Experts of a small language model: width 128, 64 clamped SwiGLU neurons an expert.
Below are experts of layer 16 (counted from 0) of a mixture-of-experts language model. Rows are named down (a neuron's output weights, with its number) and show model dimensions 0-127. Each number is 128 + 32 x the weight over its row's rms, rounded and kept within 0 to 255. Numbers have three digits each.
Before each expert's rows: a language model's description of what the expert responds to. This comes from a sample of Wikipedia text that the model never trained on.

# expert 11
Hyphens and list dashes. Hyphens joining number-word compounds (two-year, Thirty-eight), dash bullets in infobox lists (- Passengers:), and slashes and table pipes.
down0:150141064096182137105132108101132202064112208180124121106117078105163195114101170167136117102186114161129134128034152170081147105142182066097086101144140143137154117152158136100139132103096084100125093128099124113181139146155173126172126157150160161107140076096122179130115093145089091133167129125177106111158122119112127095043107123143134118116166089162121155127167113091152115127117
down1:060157158145140107118133137160158059131102102072125125085116143143121136165126161155203119146136154093146095141137122077130082187160102115059096119114103150165113124100114111107131114120086090142121146156102100153148136102113153084174158133058117135085180150145074182168120195160111136177177113078151166053129081154158100136127164176115111132155126146138108126075172119112177106108199

# expert 50
Table cell separators. Pipe separators between table cells holding numbers, plus colons after infobox field names like Height: or Draw:, and month names.
down0:145160100152134112054134122097169136135127144150111171059174086080105119167114166096132177130106107104141137152106152143168085129167095113146130108050106193153123093159129130116138077083132124125068115123125178141142111130120155102098085145146132135107172148180149105157062077125122180155170193206152174128086161142143142141159139073096128078150100158094070116098114189122141143087134
down1:214132154114121136118079110165069152131113133096113091160144133147141120104140147132044152139056097165173144138159183150143139097139106084150133095122160119112115083133103108130138156104168144082150081135102098140111156112092155123138068198152112106145139155117141080120136077167148153138150132137088098084154145033132118121077055150169142165118145138116201131140090143212140142174116

# expert 17
Abstract adjective endings. Adjectives and their endings in discursive prose, such as social, political, cultural, human, and suffixes like -al, -ious, -ful, plus and/or.
down0:071077082171188166134146099094134103090157133114072096067111160183145080186202104053160159132104101151187095119147130128115161120139155146102142138169066097176105110120135138150132104141116125151100126126122161162204128105176123137141147124150097143169064144124094136101080099110144110085192167101110121104163178132146131116127175141093122151117072161110109150102123121141180126065130
down1:155149159154111093160118106161053089119157148117202096144164149067109135107081115202078121166116170138116156132120132106110181113171117147076117174068195096141103113145107161177154124102112104158135134124109124063112098069134145119142174122157171058124118181091147144124159162113064116094122110110182063133103109159105131142157138144111119101130092110091135178156203095143146151131133

# expert 4
Section heading markers. Opening == or === of Wikipedia section headings after blank lines, such as See also, Background, Personnel; also table pipes and separator rows.
down0:159151114145121129134081087131134130082179090112139086143125140142171153179121112101184170098072101111138106109102148106090144138123055099134110104146171084109159142101111079121142145125129120144212202126125105121123103093105138101174140064127099165119133127108121106108117106111143172157148122068184132195094110126189116119106171107020166160160150166176109146172137095131119139159190
down1:117155123173179154120091124162147151144144138108100110106163089079155154105167136133072106152184123116153150120113125148067116090159151148105152148022167114128103134078181157087172145140191094130122149142126119151196146158157092058111159162177159162060113149134090136128123147109133091146075144124180095129109129119104123138176153108036160087096087101123115158165095104101125124092108

# expert 62
Table row openers. Pipe that begins a new table row after a line break, or the first cell marker, in sports results and election tables.
down0:118158135088149122119159111126106101125121136140082145157131172135113139124154106179147096096133131102135110088170129103057113111092168153169135137087092061079136123161064103118102137110134086168125049163125105073173124217141161146147103155117079098158126127176169131064199106138138172123091080158140125093182162128131117100137154143153150141109158166207154122147114081115157124166061
down1:103145161125156084121157130081148098164119080177136113102155143153110168115142193093099151133080155097082116096105103128138132077101118162194173173112137103132108136126134114148197092153166135045163123119122040147116079130117092114149099175161163102145165132081147129106131104090187161120129149152115132091128204110133136128168114153129074159137108146143083093063138180137110170069171

# expert 2
Hyphens and dashes. Hyphens, en dashes and slashes joining word parts or numbers, as in forty-eight, off-season, co-drivers, score ranges like 0–3.
down0:166125130159136139130098184069143149099121134175104143128106090067164149137118054101167132151121130095092067207098206065135127115128160160163147175086162108121139148133133126180122104105186111142163124113165155183123170123116147150185128118142148074093165061159113129093095118076135077106124154075135163105071101134103096099133080153123128108085102155135113132159181146096159152156150
down1:064131149084157111114152097168108134130145073043116127159099141126136097168151120165068113197125175155097176077153134117095130169086139110123122127129109112117084185099110158142089181114172126100174092109137169153134104127139187070110089094127100061120112118136146098147150092140163099103104137149124086135109120119125107135136083196103138109161187155158132151153081149191147210132174

# expert 3
Political and military groups. Nouns for governments, armies, nations and peoples, and demonym suffixes, in history and politics text, such as government, forces, Confederates.
down0:196081161116123165137135139146159185089137141123175147081123130103116122097143150074089087085124115057073140102148129139147140099095107143142099187059118141175113147165122131130152095164138123132145099197124102109085126132135155152107067062110132132206157218114079115086147155143116120151084145181154096084165121142134132112104084168134166113086071094189137175146126123132141136148126
down1:128152102143177122150170114143108145118097177181059200105177113133107200085139130106130143113152118071124182120181079172122075138153106076159142141105158123166132119156148121129102108122151111113176160136107164159187156110147134082121196095065092127133126144101118058139080093106127115174101149098082139152103084090148087138116131112139128151158132109161173152147110104172119092105034